Weights of a small mixture-of-experts language model, trained from scratch on English Wikipedia: width 96.
Below are experts of layer 13 (counted from 0) of a mixture-of-experts language model. Rows are named router (the router's row for the expert), up (a neuron's input weights, with its number) and show model dimensions 0-95. Each number is 128 + 32 x the weight over its row's rms, rounded and kept within 0 to 255. Numbers have three digits each.
After each expert's rows: a language model's description of what the expert responds to. This comes from a sample of Wikipedia text that the model never trained on.

# expert 49
router:102138123133097153156151151065149138106115057102125172105170154124115092099130151158093098144115129159099116089138133124115197146200112172092177135128125160126082125127143104096161144158149113184129097215137070079141180093109131174129170126080128075098173157100115170135090146150134082176
up5:173203108120106133154171128103134083161139098125087129147106105123120088073109151139127132119169125165124108071132186131165165152168086106090146105109124111137097178117093115159086092102126087147122155142142099071149113111125097172152120040080174061143158138082178165161138167153130064155
up6:135172119165164146120160133079139153138116128122106135125162151119189140087078166070105154169154152143119117119179133104074115149204078111070126168109193108135093135098138088132114111147162134123123122111063093062119138084145130138151123138115079136137131195040161159117121145162083089175
up7:123129143131134090163110168171089107066162098116117121128141171082112062141115164074137159193136116111103161138141129151129143130099140141082161111152099201147073169133152177083140196097112155177102123102133079120116100148101163183106133124149159110136106085157097154060072177107152095163
up8:081114109112098147121149178095062162111163098117098120177144124137149158118122152167102151150134161145163093101087112138085119062110142135160164160181108150120075101191078120185101134144139058151166103167122115070175145151046142078174128142107064131124124115102131106186143110142116120144
It responds to: Words in sports league, cup and team contexts, such as League, UEFA, Premier, Champions, national, and the before them.

# expert 34
router:110145117090091111135110139127119102083068058105122150118196139154083114139142171117115167160174102132105104105113132162096135144219126127149118165174154143121127135230121125158119143117189149105118068154136134070193147077080123135112128154123111106083183074094137172139146134124137100143
up1:123151139115108125085137127142046159140117122081136133123145177149128153137158095127093155151076078075101103163205089145121136122138177166152124092160104145154120169137189120158182114142204138101156132126172098143112128106047091100145082099137131145078118091121100146211112146119156094163
up2:132144086122111126164164130140165092112147069076124151090174142083116130147110161096113155174133137105088084105134093091129130182157156122120119231142139146157097087112129104157103101114157102086169112139150083100080140105075128134076165178194161146174155109150134142124077123126189093184
up3:122123112107139100111162107164145136072078157131156101130085218108074079113149169097099148177099169148156106119148150102079098103180075156109078188100160177140165145141092162124111131199143111131116133109099114130148197072135127137165136084118153107134133181087105136190129152107131142096
up4:185121167127120170079167110104138098121113073173104154087138139124158107095101090093125126148211105057131173135168087173162155153150137072134154112140079144182083140143156069095146073116119144158137095133169090166135114111108163176124138149151121115132172088114143125146076142142101187077
It responds to: Short opening syllables of words and names, especially Co, co, re, Jo, Se, often before hyphens, as in Co-op, Jo-el, appro-val.

# expert 63
router:151174178139082166133117174090156120107126117069140130112116173138106113073121215141137136107183100153121131111131085116104163080128061200139155122129158142114138107166154162105181159168130142099171089145115100117168124093066122128134145143058149114047128117082115158128116145177105139171
up4:140123101123160092161097150118135096104173123072156124129130105156120142150094149165127101170162083169166127099153140143089140136100084128117142117134141148084196119101131161086143077094086093135197164100169161109159108035107128180173055111139176113072122115096116202149148142161124139157
up5:122169132152146098104122160130186113087146085086130155109119171189134147090102149123140175121168109171175166130144102082109109063102126175164119112088138140103162137117158165129173103146123075172159070109100161076123111171102073174122116111085125073107169090062108191134144152167112104127
up6:131177208113113145147111164113108129114162122088131118124105110096095170139131147106135142129146119083178092123150111172096071138145110193094197128119166171161108096140166140148126147138126107164122131091090100102143090133174167109146125168045131103057180076094096158135143185165117183085
up7:134150153142159130127127060104100109118102072114169118140158125083115134127097157061158183073175077132106132147135074125093128119152144165092092048165103109149152113205115141083155139157061093143138119176122115148172107140115167096120137153132124157118142141168116094131134171207120090188
It responds to: Wiki section headings and their markup, See also, Critical reception, plus music chart and album chronology terms.

# expert 2
router:120172156083062166129153134112175185092047132107157188127113143123151081109141124172083111119140138129061151142099140146101143139131105164074169115147112117138117135174188115111148106124120078141115098203149054110156181104100128094187164155097145127114178111096124157133143163140106093163
up2:120182197096111121096191097079136164131125115137120172105134130131196105088106158147103116168137166099073105175088116118078140194104102140100137112161143173135138125122186048085168092128107122147093092177124096109131114138130148133156136153142130184135188135118129087102057121147097109181
up3:136136063090058098120134107175101146100128097118113118127089155145093099192087116143144127127100132086164197178048139112157203140177107187118111116126125120130073136177115123138137144111121122149147201115196072132144112161060143130142155147122167144104149129112103133168149125104134098182
up4:100094140105099159126093106135161038066153141106132157094132135138115194130164128149142148087175135139114174117175110161090142148085139152149098123168121053119114117129199111163099101096156148136149087168195096119153177114112109108124168171150077124147097144109116121188134086140169061105
up5:111137142125153101126181097138147158176128156132131103166073142168107072120138160099066107111174138147101156152151099087151053099131163132141117092120114064138125152168181167099055109140098141189114104093160130112174131109079170138144115134138117147054092122165131081137132177117187123185
It responds to: Words starting or inside quoted titles of songs, albums, shows and works, such as Red, Great, My, Holy, Big.

# expert 0
router:111160114120092140108146126116113118096095083134113168072149176130130070095146134175116108110140104133097134141101143121087216097187132161106144125122139123140138130194219095073122141152152136141167074132116111093144126067082117093154148170113148152112204117102133176147185152164152070156
up4:154135142145122091096091122120149133136123119163124058104136197189124160052107103129151150145149081114144162071164146177063186135138112145143074197109146087099094112140210117143077092136157122107129095077132103167166153082112163164117108095123118112142160154098098169128089092136126143121
up5:139126128162140071146129127159154095171122100177133110090160113144146125148136127116163138126100175095156148120149112083094169095101082152176107152162120101215169126119234110112112059136155178125135112101088076151124092087100121085129156123074146124092161080105156150099151183156173123105
up6:167113132125060159085154099107112151148109103140129175133110169052133113098088147128122131142146100126109103110077133114068112093123119165120143140141138196116129167134126187137202156106076152111186103149149155143099059182106121138078168117195148168084175142117145117087162178128127076142
up7:119127072154094133102119120128153105133117166118068109080170092128142135120170163217172161088109113160086116137094143118102178092175116133180118122153134160177185108147181071119140124106108121135107090161130066101119129137070133046119135147099143163112187151096168069154163159112123126123
It responds to: Head nouns of organization or office names, often before "of", such as Order, Council, Minister, University, Committee.

# expert 11
router:099190125134118162139138146088160103125113083082143193123125192132132111115159181195078113076132105124059120126113177153093142105186098129114170171139134119154141108162137152112171156079165139070147143160103100119166152076085095114147193119066143099091143125125146177104116138142077115146
up1:132106137090135101157164075170187131088132082117156164149095104095133142128078139152098069138092121073122121127180118143094148138098148117131119222077154094173151120104195112143132163122085123095161101124146100094207139148168171079154135137110087118125139101089125100101204087118154145120
up2:133132130128195166142151119113121092164138153085159113125085139158087099159180130166125152088152110151097138135121119062149158136195105088161079140119108131127121141092109079045154142117162136162092161184141124164127155165139177087162110093100057123101172114111143108131186141068175072148
up3:098169112077122071125151112123109145114083140170153107116101175150108097149135202068107119129117114122071131146114108147117096093126093091133148136126104099115124084119112141117078101145198204107185099159143143172150110158124077123123138200159097196127142139102192060161118154182126143148
up4:107182147098051170148147156100138127083133118123089113117105158128137166176084116134139129160153126138142135146113158104176134096126097148090098120140206120179063129150180125084073139117123158117177124198139119115158132141091113126121174116139132151117092143161059155119093171145079133231
It responds to: Wikipedia markup: == heading markers, blank lines before sections like Early life or See also, and table cell pipes.

# expert 55
router:119121165084047139146143142125152122094087068158158160099139117171158092149149171154125157138127137118084051166089138164107189081159081122118168155177114169121100112132125107098111141093137110115138124126125036124175160117101101188128151131148128147062167168082100150119164150179141157128
up0:161152194148092213128083089118139052127145092150163142110156092123102074133172165124172126098103119096104117156139113143133101143148124101170155180164102193117127092106114124103116108121131172151212081114136131132115153137129107116093136137118070124043136131161126153116147122197106063144
up1:091110131183089123121106177049166118110073117102131118124129206173142113114121139104171211131098155096148052124088094140109151058164190118135100137133106136127128116128127054130152100119104132108133189099121144124142135084185095158169106154113160150141123139065161096153120140125120119083
up2:098117117112139152124142127091184105099150077184139132105168053112165161107169161096106116129150121128105074086117169124130186146134126175170155149119090172186138109177145113096140088146181102194113139116069120121104142132130176103175185116073111116043173122094130106106113139100150137101
up3:071090178157107095113149144144145181104127182123059142157115151125171160101141155114138095084113107156159086153080085138091091085108145125176184098120147111159069217165158102102151146061186142130112123081106084178156174128136142080121140160127156132109134110108139124152102122094090114119
It responds to: Word-initial fragments needing a continuation, like wor, cou, descri, colum, pat, ear, often in surnames and rare words.

# expert 17
router:114148168146107066159098162116098146130073125095129149080137184155133102106148169147096135094139085146130076170134074137059192119219076180108164156157132147108119157125153123110128162149182140128162069114124122103163143098109102106113157116120182115085203109093160109140133134150122112175
up4:128169140143153151162116205072073168116127104131097145108121127146121127100125203098097093124113104074119150088113160151069167109145122172129151104083142148190130175173137118160129124108150117128130127091084139118109170098132173156169115072146073107126060158150170140151169087042100115137
up5:105140200172114122100064118139099114153097142152117145052117190118150122087198114090079126092115081073137154153170188143080088148161139141133128088143114119127129114116111140112160110152078115121164099192107182155200125105074107103148104134128126127164170071117181115134116158120133136088
up6:089141106151153108107092123114207083132064100100120167138061138136085157114186148178134147168159093148120111193112088122125210131149126127136098137139105162123113118139125086143156128127119194125142134175138115109178090148137115104119101056105188143070166118118112095156097112191079153108
up7:115126166142133123126122077115130081146133116155111141128119210175084131102145149148149105137217137075092126154062105107110171147164163123126141137094126149090159125173154177134129103123128119053155079129071128156092139124127115151147147115146237126082106091109137061151184120117133099159
It responds to: Nouns naming fields, occupations or roles in biographies, such as research, music, education, professor, teacher, often with word-final pieces like -ing, -ator.

# expert 39
router:167123166104118126169128111053164141157104104149135171131139182098158098099155154113060147089149119118087107154104135137088139137170085128064162155194171142095125151131119140144117152191150096132127080187124067088128127096093066167142188154103120099115122119071170141127127168152084140169
up0:166136133155115115126138137057167119144090095208110127113124144143160168091071143121151143100140123166093123162182124087096118090135063177093076143163172143106182122169148144081124157115176139103095127135085142138066105171137113141148150138106121080136160046150091149137115154120064073131
up1:181138180090207105153165135115108077190111118108097090154169137088126140122125141149128146065103097087110095162122147129157150081140160125097121164134110138140216102195109085124125153115117176079100116171152119173169129143095084162148119146133107127069145104128154149092141075097075174136
up2:158096154108101113150159108086111139136081083097163104154158121111128112144122128100076160068130167120156081168130132158136129168131065062161164165195142135158106136096129166117124126143091148142162075171115064171179090143109129098139157175142130173112070145133105151122077191164076112172
up3:121188107115177113111102120144146155135170135160136131100106140128092070178109147126093172143099097140136124182109121111059171097109048085190143152159117124114148166109101190128180066141154171091109088127106129105142108102122132157103160177154117132147218083062096146117100117117127103148
It responds to: Determiners and adjectives opening noun phrases, especially the, The, Its, wooden, front, in architecture descriptions of buildings and houses.

# expert 32
router:122165098155115178152131219113130124120110111046171158100133137146138105096143198120103136158119099102141120147128081116092148141147079140116150171142159149084127080160194148152175129176148136160144076100117100103163121118107059115146150178044170137075170116103147124096098149116121140157
up0:134094094118110112113123170170153158099080113114131220146138152122122077172052106127161128084127137096143112171078112153067102197124102103140135211131122125108101108116183118148107108110101150128114157158141142166139124137061084150138093168113118144163114103162194120106163153112049146125
up1:118118105142153142134098119123148141212134131114138107107100115146083067152100186135220136092135046043145132156156107083159086133158104121158103142117120089126121123073147140162107106146172114118108084192124142104136112141075133153139164093108187185117135134107122172090099166105094121091
up2:126123089123086181097141163133076084088124056128116109113118171131163134118112175098157110105131113132094174129196117134166146072119112139104160125122082155103123138211107172080171125177136183161131080080167148117130179161100117148116109099192103099159153151151121183066129122140096140157
up3:204138143084143129067141128148068162138117088100161164103150158173171121112131139102185152104146106116107067122114072161155115176120068107098140151041085103132122086166162154117162091136165145101092155099147139127135115139127149154111131222184115093121108091098165113123131159117151133167
It responds to: Lowercase or capital c starting a word, such as c(age), c(ities), C(rosby), plus section words like See, Track, Chart, Notes.

# expert 46
router:113133114089099146135122160092145135105098120136128178101176153107147104079177133198087078090112118137120110169109097142061157135189130092125189193157127148151103096105148094086174142129150122164146124181099087121137185043102128110166174160124146104102170105112173165115139150146137082163
up4:090103137123076172114095112210161153150180153124127159134156156114174109127166118096120147159139077139088139182096156156099113139078150082131059141153127141161089133117079089165203084105107138102127125109140151126125174110100117156108172139106152086081138091064206144095124179123129138145
up5:108149129125129087143148183099218073102132112152118089131162136073121164180098126121112102102100123145089056121118145165104130144128188073125112158196106173084113130134187124098163080113102114162184119148167109071127129127097134113105125140105127178191089123143124170163096093124088089104
up6:138070139077142126111142122135146209122084126085160167101113165058111072137109102142083061118076150078119075123165086090131115099135094104140199135157161132167153136131130118092131135074146119189106131107127082123145136091129176138145088121131210123144141183137127159151077125087133148146
up7:115102109106099162154139148165139125123124131087189109124125178124119091094114128110166130093177120147068140188049129132108144153163155105183144163056110194212159123184135124124161112132077122099148124099144128108114147150114196111141074136141199119063142121096145111103080114140096124130
It responds to: Military and war words in proper names such as Army, War, Air, Navy, Corps, Infantry, as in World War, British Army.

# expert 9
router:149129166076087159191165136145129139116139094127198138094148134156150074124125122164115130117161123139091121116121116159131129076210110131096127166176174139121143138166164104104126135104153096127094104123137104081215177095089113160152131096068104121048183114107107162127196180112119110139
up1:117118046107089129168098168178169071143070098069147103111153117139095176153142089140120112199144122112153170126107135140101115114159150138071144133178097130155104114105149155167123138140112116103132085094104132156147120147103137130133157075205070140103187132098127092155055152089144147186
up2:118113145114156170074192163120147054136157093163150105149118111156069189144150131143169086153106102176087095149074138157082126117142144111155129148111123060115122142141142115116162178098137147089157118093179101144172135130133104095150127112175136138084085158057150080100146199132150107185
up3:117107153073151122197154140104146069114185124098140151123134112164174107122166086154181156173146116149052102146120148108119134119119114115095100105163101102107175145144129166097100113112148117084120046138107122088183198130092101156147132139126101117131129151072079149138150170074106213156
up4:149078126084116112139139112139107073109130124059156104078165145117245063094117107126089161174146102095103082199107127161110112169126085119141127095090125107169126121166153145125111124151141083102151132113096139142190107138121141089140107123103159190109147141176105199123135146099173149149
It responds to: Table pipes and rank No. in sports schedules, plus capitalized first pieces of place or route names such as Junction, Chang.